config = dict(
    num_hidden_layers=11,
    hidden_size=160,
    n_experts=128,
    experts_per_token=4,
    d_expert=80,
    d_shared_expert=0,
    hidden_act='gelu',
    moe_layers=[0, 1, 2, 3, 4, 5, 6, 7, 8, 9, 10],
    router_score='sigmoid',
    normalize_top_k=True,
    routed_scale=2.0,
    balance_loss=0.0033,
    balance_bias=False,
    init_std_router=0.0219,
    lr_router=0.000334,
    num_attention_heads=2,
    num_key_value_heads=2,
    head_dim=64,
    vocab_size=8192,
    norm='layernorm',
    norm_place='pre',
    norm_eps=1e-06,
    positions='rope',
    rope_theta=1180.0,
    rope_fraction=0.5,
    qk_norm=False,
    attn_scale=0.125,
    tie_word_embeddings=False,
    parallel_block=True,
    init='uniform',
    init_std_qkv=0.0867,
    init_std_o=0.0,
    init_std_up=0.0867,
    init_std_down=0.0,
    optimizer='adamw',
    learning_rate=0.00227,
    lr_mult_o=1.14,
    lr_mult_up=1.23,
    beta1=0.9,
    beta2=0.99,
    lr_head=0.0078,
    warmup_steps=230,
    schedule='wsd',
    decay_fraction=0.695,
    decay_shape='linear',
    final_lr_fraction=0.0,
    batch_tokens=65536,
    max_seq_len=512,
    doc_mask=False,
    train_tokens=346100000,
    max_steps=5282,
    dataset='wikipedia_en',
)
Below are experts of layer 5 (counted from 0) of a mixture-of-experts language model. Rows are named router (the router's row for the expert), up (a neuron's input weights, with its number) and show model dimensions 0-159. Each number is 128 + 32 x the weight over its row's rms, rounded and kept within 0 to 255. Numbers have three digits each.
Before each expert's rows: a language model's description of what the expert responds to. This comes from a sample of Wikipedia text that the model never trained on.

# expert 21
It responds to: Adjective endings -ic, -ian, -ical and nationality words like American, British, plus periods closing citations, dates or percentages.
router:153163125098068140156080149199157163219130119121161136145157124070106160091061137085074042167150149175125155112159145151153120166123123130129191152071126104155096139104150139131120089141160085085099099174126134138207088107183157173150157187102151088171137145133082108104115168129130132101086089106190133153095100096131121173117142167153133098132169112131148165107139102146104132109147146096129156155157173157141102137098119071099151156080111151140133073148162154118153085134068128
up0:225167064134134155160119173056115108123110119130183138102184121097119186132130111088147067107163102132133132051141102127108110089116139074091081168110085103103047118142157116154086158105190071125127124109191165165124141140117155148113195111172128112143139123021182101099140158163142156116138146145068138098058109130115149130091117147116126140104126129147131177169149151132170084148124097094118173113151110107138162114141159144114187080112118158107114099146120156109129113131112104
up1:059126163142069174166149103115121128083097167119155087148145121111151117150141171164130097143106098168147102137149130200111133108173143112063124142099099150082163135073164133097177172128114125167120169086132189138111084095152172171155098129083141045163128113121177095069160127173154127082132126106119102150060103087151135105137173185083089119167109149120096143160211130108113098141094125129198123148209163108145158144096111126124166117106128195145129151141167167140120141158118126
up2:080164077160086109098192125141111104178125071107137090124127064126111139150089176135085131107164107186160141139075161132080112130157110107120181145138118117101133144067164061154138149116109109139167116123112144123097096069097102133086156099139136121116098150097110182100105220129123108129101117140207141175139105197118078111120141096101128095088189175084102174141165112108163165089135173093133134116108140116125150121051141144072185090094125099168116182158083142115124147150119153
up3:135151077109059175138146142177105155122091104140106144104181091107132116098126140127124096082185119147109115040120185091128117150116089124147177131087094157140156171049182137118066126138108096113078152217155134154105068094160108124134198119131168091171141097113155096143139181112094103112155087124123147066111118112144117113076135149070126101136147126145049186135170138128119089153141100100138106150153169111085117144082125142085171102146138179133126143117160148151137120189078138
up4:145164146121124065174143175137162122160151133147144109133190133114092116167130077139101121101156132081122156194066183101137157101096185147138138127141110065114085156123162156167109078156120190110117142168174105131168120157175171162081081143077145051134114114186126065154108082168179130066113131131097153124060142147151126123127161134128118128128135166110107090077141142158107088110136132123146129119136167094049130129097143106148139153152112151154133142128239115146156107131118200
up5:178158151099100100084095106190097153143162046058137138082142169129078115127089089065182066135158166109180137128131128140119136120108173093131120133105096173121084173120107146110152104156103152099127111161158119166136163118149157154110089166172128146089130122150107122168160138142107164100109158099125099114177117133161099122127235138125131116104100093163150088147208176131101152069078085132143097133156036148079094119118113148120107155155136194153137173115141167156134117151132101
up6:079091118165158064107091144130162165161131109147139143142120113179112086096030077106052124181137142168141183137167141098157109137151155118151158109109131119125112120136158174102150099159169098158117085181082114100147175113094102087135080143135127052176100130130134143126152164076154122111102114107145072147136167132185168131108099160091148145164172134145130098115097171118124112151179121080099168095167117172069086107052100107140148110144123193140174140113125094110155063093107145
up7:168089135094094190099189130156181146147136130141160107139137161151119053149101108190108092119135147112103129115102099120141140091176160154098129141077182082112110117125151131119169100166174160110141080158147117132197112125111147125109139129157119120121124143179103111200126141116155082123114146155159184137144088028185139125134142112098125159170142109098183126083159118117082156085072095100146119159103151117153152041102072083192108091172125104120133120137149071124129138103215138
up8:182166166061164143109158129166134157115120077108134089094136066160120144102125157155113089121141176080102137089147132213132103191111111121109115105095101140130151128119165134137149101147139110072108123154083150155145097082196183163176148146105182110151200051187142144184128140138139122139123121083188136137128138096141118057105080142152170082120143094152110083119099131143070105145145082136063117153188151145108089121111158103138179131121101206129092110139149158154106097124106141
up9:130208111113119156116118162129158104132076181141167148104137083137148117105106118146100117126170180139199166119117142160143097149095087105108135160139113166154148153049128108220062126163180066107167141133137079109114046100181183090138149120119130149164160149127114129121128115153090123133089130081175179076087142098118126073085113153097129107122146127162145188112121109141104074165165122079151152133124183112109129101054097113117135124062121118131064128107112173159136172131158130
up10:096114155123129098082086177144069117151156033108142107144119106127142128137122124140102119167157079102177066132058119126123183169184098101111174121143103084107146145105154140182153135120122142093167181128144147143159168132069177128127150165086131144130150058089151105123179148125106134133147112097162156064067101146098218110144162082155157119138103090130161156135111125158114168109090082157139123056147104132119090125183192113071139119158137124092103103136128143162080136101186101
up11:135125131110123155128129139163155126071085133125071127099114109187087117093105142146110119093156142177156157118081142098116117139105197106133198151128165091123080158092162131128114112123157154105130176150123113162127055111148139086153150097104108104163118074189180104135128164107155072110134125145131172108151099114156161121129115159120101086134077080185111182119079087183121140180157097106081124152165184084132110124113159108123180129075110211127067193165191135128138148079158185
up12:199163110124097109071106120081112148158205108157146107076162113173114148106166142092133090151191179155086150106123110175147105147143086107130127138109163139150083135140122103136118094072142149062075155172077170124102160084160104096107123159194161115140083132130135075141166216128110107085080159152124153138148056118217139113137118159152132143125120113142138125098131124103150137091127143113105147088130139061103107170105089147102144152186154186146127119160149112178108121199155120
up13:129099131145166084127148155168129179099102117149086168114113108124164112111093156157115055119136127155132168129150091152115140144107108088103137112088219111111155155142134071187141149161113104113115080088136064108148089103165155126182148164131165140147108115201140151138145145106118145112081125030184142111144160112172129071092174147124115122145177106213108147125135139140094130133121097123024139134101131104110074094087216121128164094149126178124132091140158155091118079115113114
up14:156116129180122137155073171116191133113110063102108125182118090201119118142056086118130136172143136167148109114143111107137108107138122065215125152164155085088098147175091119108148089144131150117166107113137160158160130133097144120126094153147113123113125147065107110111162145126146175108143133153144148187082081191155133140098151156142160150135155142177070165119111160158184162134145200127202126136076122109084148173099106164080100137138103105107137154109134172194110113146116224
up15:162132122126049108132124098148129180160108131159180082112116139083140123124113133108118167148173105150106168136173152162130032083137116136183137090096111136137111185063156170160095104091123113100122125135133193121119084117070059166078159129106171094169119161131185111140139129103104137084116131109103137103094094170157088156155090128133157061105100156123118160166131146176143092115153082075098174147098115091087134152068167179169134160179108215155153130140141168151110129126141128
up16:165145077117046106174139178124146174213112172143117098141134167137125104091080101104165085183179095100093132108139112162150126164190054103078129105077148144113123126156149094152105155186142170145120129136138150104162140090158116128157161108134158099147140142097144128133165105128073118084132097141114090123171096061161210112160088157156111095123132183134135100107174158157088108125170080100114120135075056096120074131122138128090166153175139124094143080144156148072094108141131115
up17:119145110093133079079136114104150155160151116121171153115129133120106135187134175109140158142148110141075133165186090126177149035153111098143182160126148093168109122093080149124133126217171122121139127126159116168142149113204134052083159136137091131111200146158112131130101134138097120083139164110168103164102143140206126120140114170162195114172147116143131149155133106112134151012170132131123100104165110071171098104139114099063156108138148069142114112142143133071103148118161112
up18:134161150163133115084144106084122120137151149122174127174127182108189083128124142132142063152134089165083139114179133112110124173103152154152103108082111154169084115187067140178084123143193154078111099107067158176142142134104101086093125091144125092110171074094152171125101156139174152114122080198136132126089146074116096128146126168058142108111146130108096161142156159197113127085121096082065145120084058123187082119070172145135122117120146145118169152155157121086153106107130135
up19:188098141100187154170192157137138137089077190154141106102158059119126127081120120145098141114148091148141081123131109142163121087119142119099186184183178068078155159115114102186088144149140051109104105114098131170143132120139183126129146150140144100135165105124139127118103146119103148106150085090132124051092108104134137097110134143102141108109143151172057117155143175164068100160156080118098165125128154132134144165124073094177157065102123134070131163188146130131075129135108210
up20:150165145123124108137132115155114123172105123113144108135121136103126199138153139128153152159150084105084129107136160134148131078114120104154158061144136106183034102078162110151104104113135146113081116194079120145121132082138132173159123179169128078119117111099095105103229194139097114095053056120187108148123126069148139131116073121113127139127099129114137127170120163108155128080066131078122179112203144123121118079113156081112175121104139150147166124165161119124090197166124080
up21:126108120136149148146104089181136108127133092168148109124125096129138136078076108136142140142121171195110136084178154114203167104113137084081172122027146124108033156154128149148086117160107143083139106119176136179130157077150119143174141095152176096128131126088122160056153069150132198131100159106133094182115141104109100108129119172093167101148152181163145108112112131125088092138095154161099163113158151110139158121173129094106191051160073145163120080134159135143092110129098112
up22:139157088130138117154162068057135145108108128146171131103159096065080138107154115150107091160128111126146046100164164154068105135144109099087090151166097062144089141131165118214121118129174097054126124140166107118164100168123138141165150083161145125123164069085154152073095106100134151142142146159165115147067085178137121134129163169166100109123096102131114199126158130155163093163148167114156177179141042164170073163127093136111152108099125134116107130122183150120098119120147116
up23:129110097109092151101164204123179123090102113114195186139101122187157101097096168079147094157110109122102204102122124133098129092140147079147087176134207143147164130150109118155118149095140150081102164120149094114154144185107101126107088112121124153147124176142095123133118107150161130116164065134129146095109136123076131049102153130182169058150126135122097230060158077137147083083144117141163158119089145151119106189128121131125134145134076162154142107143103122166139131088127197
up24:076143169149110146221157138117157125143158062129113135153137120068122104109086156162129141104099128150178099077113121111128081131165154156135077122110089092107096129119157130090141130115156143111118094215153124191089081077114103143119100185170190113199169113113088123143165182098092100125132121092172163096070140127138085125132158087137093105092092113110125182072095102127107165121100149138102099099127195158107116156109105056111163173108048117147095136117163139155150152146152133
up25:078120174070144155128089190138139180173115152236123120113126114169120134159064138130109136127084088104154076124128149146160059117136145094134153115144145118146076181110142198155094115125112184143160120130099121145172117082123157086158112164115144121132115091182123145167194127071166092092125113092121094141098102089150115134164123173119061156132159132116109176124117149128087118124101142087135161130117054161146066110101195076104089159093090107172141175134111153147162110082109147
up26:112132152116152111178092111133138126117145170130144148144188146114117158117146171057168120108124136166145133111190151128101156153149175118121129122106106064149138149099125142137169097152143100058168159074207136188104071152180199124125135197103166140183114163070126122103125121118153141103056047117106144120087111085139134169116105123126152171056148089123118159149105130116072158150154097143129148112194106129089130174099104131133108097073120147158150100182136188178105157103083121
up27:186210130079123113096100108114135147211188141142158123108157132115149161070178088126107043053168130108158084079129136102175071152105067116089160203131077133105122145134120128151137148173109087072127109103138197079148193113121140151072121060093110102127086140059070116162144112122137093085122115114178085095109125113144143110119137142111154151108137089129137161181128125111091121131115111121108106174181100147101165123112120168127104162119120110118091121113159113139107150158127142
up28:132136117118115102197142108126085142145085106157095152093136131106074129065132125105102093119099149168136151134099064178131127136128134143121176114120090050149097120078186084130165074174127139111111101189144147066147064131149168169114134152137236142152107143086088116096137163133063127148090117095201172200136103152111120119118134112154161108152151079131089179141112159178116129127155126134139100122171071162142133132124167097167131071120068171159101113168096115142134121135081143
up29:088092058176140115145120122163103093101136111087221175192150136125102154097131108134050088141193089168197140071128156127092085164126133158107177134161071120077090180141161139150117140103134078097110114127134130146093063089127137153104126086123193126182161114081097100148154125072071076143106095094133148151129156162135126124126126103148114167120099166098113122064141141135142151151150143139130116130144142134148161146084185063138130098108126110075073141114089134110078107169139144
up30:156118096110127104105129182137151120096068174136207121155219119127115103114161146105112114118113110133210129117091151141134129114150141086144140106105157051131170097107135116120094080131127178117071116106147166129070128158056130113101108163126143128136074166086166105150147134151118079142114100072102161190066083094121125115146154101169178110145115117192165190114152171197154137135110125127100133117147077131158104067145052164110109190148079128120105138148160117136163113096154133
up31:099136131095119124100127183142096141153075149105134139138138057094195152121142163147157120150096164144160168117146117189115105142098143064167118164138163141080155143119127102128170121127095111125115112170107116102112119061209185168126084142050198084183120105151139051099131170091068105096132136109134193087120139123177111118075124162112144153127135153136172103157165157069109093149137128128110143128165138147131124121154123103161156198109118138190128112152201105117108143053087124
up32:115181129107117144142125144183111064091111101110146122136173103130146150078096166107122151112135112117120117145068172182115122140154107121111166108077134144103136163084166136102126135130167100114129107108242145108117140159092108131090135112067115106133148130148128091115123117155125087101101127173136103087058083049071123061134187066093174138117087145064074183108134163148124156145162094140194088156170120153135148069136157119158160132148113141115161102152168152146140181103193095
up33:137114060070126158120116113154122118150169137088121122105155137138154147112057193133091109165173151175140153149122120075132094121169190090129150127113132109102150176101152138148053096128141155097102115166133121127085138107102159138129106115121146128099135220160023078124113134081216170112119091119176167106162102186119078125127147124135057122177159179133155134163146145148133099155173092102154093156118121091102120184154139153058165105163149143175159121100151135134096130120118159
up34:107159176115118126196110182140190167157139082170131148156165150114146077124096116146093145105138114128156160116169135135073126157150072122150156101087132045105127143140199152182143126190124145136097040134116132114165066121172136101110096093118152089138081130141068111130136150141145140113167099121189111130103107069201190150162155138066178131095207143130122120116114134123147135124108111116108127126137154130067127113141149106196094167113131101094163129174167166079083145152111110
up35:105162121136134114126177134121139150088082112143205069176113108104129158111130112163111079089131163081113137095125144148213139176143148125080113093105137142119102144158108117105053158145172088097105131068163161109151122146129105157121093150138081120196179131094163118160079147138122107106199127153157146092084112096195111071140120133165127107064124167148090117158190155179069063112135111201155113165105168108107087152109146069113120166135115133127149106134179135168099141143151159
up36:116174129092128103183104158137129102144163139118150117124142057113169154129128114111118161141168120150110149137151155174127115162157139089125102115085130109137106136107143126159064094166157104095120107119146161201201109129113166099149090095184138125164144130146124133133093152073148142094033108152119055137146165207100123172076135094143132143174170161137142140117188124095143141142188120090150053114116075146130138100111198090053167074193123088117124131143109117106086068097122150
up37:129123126146089096079151180166162143163101151056133112203121070154133176155130152143083124097161161097114158071121133126188108135113153093113115107128193126178096105064157170145105112163126091103126183135120146092116104110133125187114089166099173125201093155184165101127143120128045124125113089085109138130095083097145167103078132100116160164131094172131187140061110170133088118158168148106131153064080187128082114123141181110102133116148108142149092102139153142159109134153117159